config.yaml
n_experts: 128
experts_per_token: 8
normalize_top_k: true
balance_loss: 0.0149
lr_router: 0.000686
vocab_size: 32000
norm: "layernorm"
learning_rate: 0.00384
beta1: 0.95
max_steps: 6675
Below are experts of layer 5 (counted from 0) of a mixture-of-experts language model. Rows are named router (the router's row for the expert) and show model dimensions 0-159. Each number is 500 + 50 x the weight over its row's rms, rounded and kept within 0 to 999. Numbers have three digits each.
After each expert's rows: "mostly gets" lists some tokens that are sent to it at least half of the time. This comes from a sample of Wikipedia text that the model never trained on.

# expert 22
router:479531531466561467550515611527541548515531492524510544497501387426541531525511461570511495580517447507536492448508456477539440524542487438575452432455574500525513495486421441391469504500448504436433635519500525652441500511473552439504502515508511486568498527458540516418486483560450573449509528510521450484439522461489508492491457502479599560531568356479505467410469433534462499489474535442449551492468514594507537486572456518586534565477447486553486476517470561534356477549546521
mostly gets: "It", "He", " She", " It", "She", " He"

# expert 124
router:464514579496536495480461553568454647503565483523484494505525427453510489484467448510483520536542373606495359527440503401492516461430485474553476552491608541499489445479442504510502405497522508468449633445499506563447604433534416564448559526477495536647501459452496529482517515610542514456473494409511404546528447471514475534431456495519427523521476529513388438389508436479537479440417483420496553511456494482587522531518436428526506500463549437568485550530485524496451530554540540
mostly gets: "ear", "bri", " consist", "gra", "row", "lat"

# expert 82
router:445470467496547485581483460544469561526491587539489548555560487484504515543481435420471475467434518419541391505492430577496547443432503457487504427487492535404486554485517537471538544511512480509497527408487507504431447461424588497533565542510546493467539503500447382456514399593433503533431532501484529521451444443433495413451483402460565458499582437507497457435591391560464464504505517395448581544497569499561452567510449513457517453497513561541430500576492518516455509451527504
mostly gets: " Department", " government", " end", " Council", " south", " Committee"

# expert 75
router:374577470449494534406461502653428529519458430467548480524551462558490520519454436478502588477533461501573441464419422494454406560481453425481436536524539583599450515504478537439545506551506536474471594475508570542443430416447509455455527506521517419487457443412503542432532455560522626446418506533558413507563465421535526372434476456491556393500444484510471465511516468545547460540465503485394565506552516507503574485551541499474516472501530478517471507492610514470504485499430477
mostly gets: " Born", " Binomi", " considered", " name", " Died", " Genre"

# expert 46
router:473596580417524428593506528468406528585537512589521509522543513456499497594482423520479505517574480579473398507519495495511490581502503399557494577475540533447507466534598533434495512546443440528484548495450457500505614407296454497418468493589511554503412465464501398431538453547482492545462485559591477512423433458471467521462507449513429500524506528557453531520485501613536438548465446490501601500465542549531428550421530539505566485524480516558420462627429481440439438572547519
mostly gets: " 2014", " 1993", " 2015", " 2013", " 2019", " July"

# expert 73
router:425567482531558498541496525508463530512533500519523471544520433499457498526467483574534540510561479654517400470436496473415425577480462537584455523455526602426512455357490438518549548524490430456488515447505542477525499371446493471460511560465453589480441510440589432471640490523539501497529515501539402572489445540516485421501383505506528495554478457450428515432487434408500465424419506534481588553445533468501439488543486420524533523504495389474459472533563462560528512588454453
mostly gets: " very", " more", " worked", " popular", " significant", " his"

# expert 34
router:493544567386569365538419592558434553450576490571447473515513420465511492522486470553603495504443472471554484495461515479540521490499430427503367462557533534497490414515517495420461528529506477506470588531532556630467531455486475555492514497534507446586564454476564441460525438529526522458542477518578475465465544484517509446487446581534612466444472454442435405458487461546534532533407511513478562553515525615517545536528557496483570536457507540456452522498471556566437544516544506
mostly gets: " Mid", " Av", " Petra", " micro", " Pok", " Esp"

# expert 11
router:456535478469545525490455547496449539538464613498408467512578474493540562509454462506605521494489461541570640514467425539418449494587506416492448490376526469478436458485525491498538547508533499530512516514522593457454525479417530399520554491505521584439398433486536604403501471582508462512467474479491519513528429451556507434436514537479569523527417514549561539437457485483536467501389555494468575488470480534512507453504488480485499476430455544512465505569570548522549577493455500
mostly gets: " non", "&", "+", "-5", " micro", "-2"

# expert 96
router:557391573438529394467458555552496488586488506523505550559544450416521568487405506477576430560553464540564486463467446460459522425560450409496537555518506484477476457462478472457548497538432343511455581459445473560431598406497497487458584534467498513521462483467490511506610496494539523554433552468535508458478480490460543514485507509474551442542496559371537541488535482482451416551510549465483499537450521531502508466503444501505489476416477521647442493545445524525500544565462535
mostly gets: " ==", " ===", "==", "\".", " =", " ===="

# expert 88
router:514513498583568471506400565536464608550649553502456496553577534490478543542467474450545505489541445511528464467539408447552467526453533443501487485498442544397573436507508558495527562550462472479520514527441498549483564497446448456486520572518542571546538404392395478416579535505578478576436508467554455472469459514425496504427442478460576503489462448442474481429442481481505482560408483464506564643483480554474532412537451569610525496539486475490449459622397561522459564524544491
mostly gets: "'", " '", "’", "(", " [", " our"

# expert 54
router:484554500483587481460443547502489545553577543515452529562534521466440584536413449473568504557537474580546454452531433470437458529525495539553511553398507594409551515351456451415569555526528420483490462496467494537485474407405508517440505557549478534433490521500510426527581480502535489508526493489496503510458466520519516470470454451484492461571529382430428474444492404521496481540487442595435593586534510558565463520560486456522502460459494426496432472548510467535423502511559532
mostly gets: " small", " large", " similar", " new", " social", " traditional"

# expert 63
router:513604466454575466536476484495445551569532502598491469579486501447484503547501446495491445465510479625599470441515434550487554543512471486543462406560550502458521397455519437483487494491465489480501570456476509528512493437450441517538519513487543527529552516404547447471492408544551516503511491496543502580489537485526476528531482525464499490475501511427556441460521397484459437439462451545392536540475552462551483356543494529584551478528501519493507479493402502528408542541490524
mostly gets: "ović", " Albert", "ón", " José", "oni", " Vincent"

# expert 7
router:450500424419623461543417566499521511474495503473527527523508457514483474567500464473572360558543393549601498454493456509537496484430534451502515521409557501424497514507506466530519491469528408485410515470472566562532608469480524418473597514443487530520520491458498510494543409511572533487448560505490473534565423522480466456488439551562539579558424450506538451413492470471501414585454542543470517503484510457548520590584406462538605558494451465538476529623515439588485562555591550
mostly gets: " 0;", " 5;", " 3;", " 2;", " 1;", " 17;"

# expert 85
router:461461644567522494501409481487485548481559594554461556544577456469580472540474514513603466441499481500539582487392373527444549464553461456479442545441473459519432502419577566454575608500505513491504534429400548506317452472476490523507605453521488527508434405479492541417578448573582505544487534581466448472483483488520566515432537523434568542512448604522513462466499502478533466628438478498449568520465497561437506432509421524524445494449543432513465506567497573537500504498510553
mostly gets: " de", " ", "–", " di", " en", " \""

# expert 127
router:480459561457473463481394601550482524529532615586501517515539493483488494559427497592511484494606521550475507413567402507448471495484431452470465515484486462464526473492505536372569476491485514499438595444383506454453492455505473517522520520471569555522466471455548547495466492484478416536466536503523392542433395569515479494514522552449530394457527415435547505458519465447591491601488464459434524582521493426529491444551459473515436483484436557624470624480454498481494534500543597
mostly gets: "\n", " Full", " JPL", " vice", "Ro"

# expert 89
router:418530520529509447469423445478518504534548526509576516490498453475461505576542514415505412499571409550541554441476457511494501487632461450625496485473425508459533488482465531436594464595513514455436568450418602470447509463485516483483536515496559603556579439433456466445531461584513447530451493593586476614653466588473446469496502590437531538554560565481522429478502506402407462489501587410485543484458512556472472528481358496487582583521543452542475520589450467555438528525451521
mostly gets: "In", " During", " during", " in", " In", "See"

# expert 122
router:427592484479501419415397550630439566507504441492473442497582479456563442574400455423532446500449534530497504509427438464614527480375466468492451545566529583544547486522469537415489470591462501458472583473499616555496490525399460456423545510559497508587466445443536566490520514541515581468494518515578423493590414499494514497460433469529449438465562487498530466457541472480510413508482447459411591583470560500446457586566492571473528537472548479543451527530561491500549477521458579
mostly gets: " Born", "hylum", " Binomi", " Clade", "Scientific", " Genre"

# expert 57
router:434550432391524424467501530544485557597529574503508522532525453452475468554497442458504598514529439574568500521507451485469493486482464339517465443435483490523485457435570489493454539509519513422453540514510519532457480467499533548527517617454479507564517460385556510472517535432473559477434499531548442517555529504493490469425461435437473453480497584415455549513419467511423449426465512557423563506454625566529469499602421427497554420526479459583508528506504473554443490472495511
mostly gets: " Foreign", "Love", " Social", " Love", " Civil", " Your"

# expert 123
router:399496465477548527552459525519521477518566460499422434535625482482507454576456486459573465466493445460496474503453490472558501487488460478578308452495561536535498445420624532472538458467552478467516517461449594515392508495493470486526499621502531482443509463486492431463532459528582516435454475591540481463573419502537535577481336472482478446549503492458459569573502464549510429478487525545496513490424466503577475538604474509530486556449548458520528605521519552551492625578545568
mostly gets: " be", " been", " not", " also", " being", " would"

# expert 87
router:444538607481586436485444483533475490494525520472592557479503509444471350512487470421453505579559515493475501497483520496453555571606496439543444513422527559345544456518506571367553519540479527483524553482436486630485455473504539537474443475449507479483469522482500478484474436493537468529427559526531536565555439530543405467448473513454583532466458492452467492494537438537522514589453543443424507457415539563450532476535452495517481385430430419518466561500452517538493491537527500
mostly gets: " ===", " ==", "History", "See", "Career", "=="

# expert 67
router:495558462490536478419457545502499542494492522581438552453424481540481465522454506604561511540596531600488478438468428565539512548432525391614519477447592607424490449465427525459559509526584545498519558445354562523457480429539469571535555533516547587495528488506492452496546381563525453533493533566461532455460462537522370481489508551490559489449470497494569533491477406459388472526450525433514560495488518538473394570514456497526584472408501476480439518462413504493528497458540535
mostly gets: "On", " On", " along", " on", " off", " September"

# expert 49
router:445473516450556484556454617452526496498556452530472429510534468532519458541466515479593476488552382615575479455530505424422442502556466460612327525486521564427486578450579512499541553527504503530550510448497501521456471501496477560554513567516560516443438440456491351456466501523470488483430458485533491462571400542458476539523337569511507404555507521443457488497523445522358495546472566576432531468492472532483537496573483477587558587500482460562464514511534543625551508540465550
mostly gets: " became", " was", " been", " become", " being", " be"

# expert 114
router:517489495521522422474455581531457542604512517568497535521526495459546523557556546425455484529547440572485543510490483489560529491591380494611547476519537559474549467538509523455513604582512496517416537428462526502488472515506500544481502436535538443521549440410491435466564488586458512515543595627574464557554424634416572451433495427516519571493483489478484495421518461515382457498531520536483474470474543614511458476584364538497534498478505455500447520528408544635486594461418598
mostly gets: " for", " including", " against", " include", "For", " towards"

# expert 43
router:476471550530508412551472507494486542509578485510362481524479388472497422519355413551484511417517489540508452483538499526525491489445473475474574592421518537392439519422474449449479481514495471440478536449469513545464557514490550444519535607548559498420537495491436429463457393491556498544517560489540516542519542492465502481463455512588506474521433488536520487515572484414512469464367451537519543537461506487544454468488465575466557479469472497543509520605461500474457476536536416
mostly gets: " km", " ft", " million", " mm", " metres", " minutes"

# expert 45
router:421546472521442380521401495565441555488497462579550528566539417396465492496446504484489455504580522497543554498445457562521529430583517510550494505486513472409597495413518449484488548574533481470477504426506617467402545413440525510467477516511552561460564437493463508445601459544472510573397489537565433641588381539516556512466490545477483465581579492540508462491528479521495483529423484380509513575455510534517553567564446588423477519490497543516465524554459409500457599524479498
mostly gets: " during", " at", " until", " before", "In", " After"

# expert 100
router:543493562459575436540496477439516567524492487553476543590490427471464495575518507449585442468493463493535519495489463447485559545546508451483418512499502505509458405486582476376504544566519476491481616482428590521434519435507465448485518469558528588525504487461473461445639432547593530482464412529555463645521546494513525529511469569470500466473426488394482472447559402526511440652504547477434520569518555600479490478563465509623525483458433495545476507480517539525460539456507463
mostly gets: " La", " San", " Le", " Ko", " El", " Ni"

# expert 0
router:365536537515465513485503602497557545594507527479476425517503481370513499541476380512501462464533517562435407491475510528565573524547490439523516487508467554461532548492547477501490516553590490509491535416458511534471501527417538635379567532394525549558493511452487429513500497543541502482348456439489497550481434513532463514532476475485500492441481516481496474414496476520479454457434619512446563491504440504584480615396458449462571535420469589519440481662495533537479507499440521
mostly gets: " August", " October", " November", " February", " September", " January"

# expert 118
router:390471467540392469576514535415550532576493529463463567567513487465461561605478430514586493549453456503489469572433436476414551502457421456525467496553490503530510468516503509433559513517646532505487569486498527569405422472335476560498574555493478501548523494421517482511529519448519545488386486553528511532453487561474500415482510497504547551514442554433443471448434490548442439474515552537491514389437530580504403564520453505496585465515376484576415541573488529555477467490463437
mostly gets: " National", " New", " Mid", " South", " North", " All"

# expert 102
router:477541389521524455445428511476426564499585496612457465502501497418498459585424459469595549520542481531580546515498428451489487482492480495527391520475524515483479510476423452564477514479609470457464550498464490520503567494417488620495603562518525512442483423506447426478608537499458488464478550426523488423457454522519493502409470483431480427502513440427502518495503433587561397551457525527367500482477548509525515472504482498597482578474405470471443480454519596524443519571522516
mostly gets: " because", " how", " you", " but", " said", " what"

# expert 90
router:408601478459510461388475564494455584575500496497484471464527524411458521597523382459532588548501429596573504537440421448506545474448353365540438534502510622466509465478548427464491495529513449428484577500456502511472555484526475507539569547450527450571417434438537531478545508483525569449427514523639425490522511485526469461426469505458529493487515571496502511525553482506468467445471495511430560574444497477502429492560448460515499417533530482499447540492524479514484497488475586
mostly gets: "Love", " Love", " You", " Your", "You", " Night"

# expert 83
router:492478484520533389519361578615438541541470485483440512518582505481442528575425513509558449488527444562512421477525462535514522534483480482568541455398460521479616515495493490478541613499559512454398532496432497494510536462496451488477508560558488476466518514443428526461449458573499475547445521526513445636453483556493535477458429514611461560551531554468480436449463508470444453578504481479488545552524528490487536597568454486491577507476475536532425544600479485513467527463514544
mostly gets: " the", "The", " renamed", "=", " attended", " →"

# expert 109
router:523522562410530483446451434548568467495502515492552516515496345474506502497457461435534486581535555551552526521467507543589464508605451413566452510492570476485598484447477479456538512496388485459477576506461495652458603447444504536386559537428569509438485512444497505444513473585510479393438550473593499530499425520523468519475481533404547524477526523479518522455503465473485468482523529416448529480550482551488433457509472590467550539376438463599479579579527510495501521529555548
mostly gets: ").", "\".", ".\"", "==", "History", "Scientific"

# expert 51
router:450506537443544411506405552583447536490501491557491561554511407436458466595456446597496544474539498531549484461455439498464452508470519419586419496522540547445561492455522590477501523532548472426454604450419554555437544430497482496447567535552518627548483431442506494420498434547540490472477547531518465583488481487477468508436435518456549505499406451422551459440476461530427447557451551470468597509438551588528464513498450452450541489462451481572452569504419548537432565490522487
mostly gets: " Beach", " member", "----", "rm", " Authority", " zone"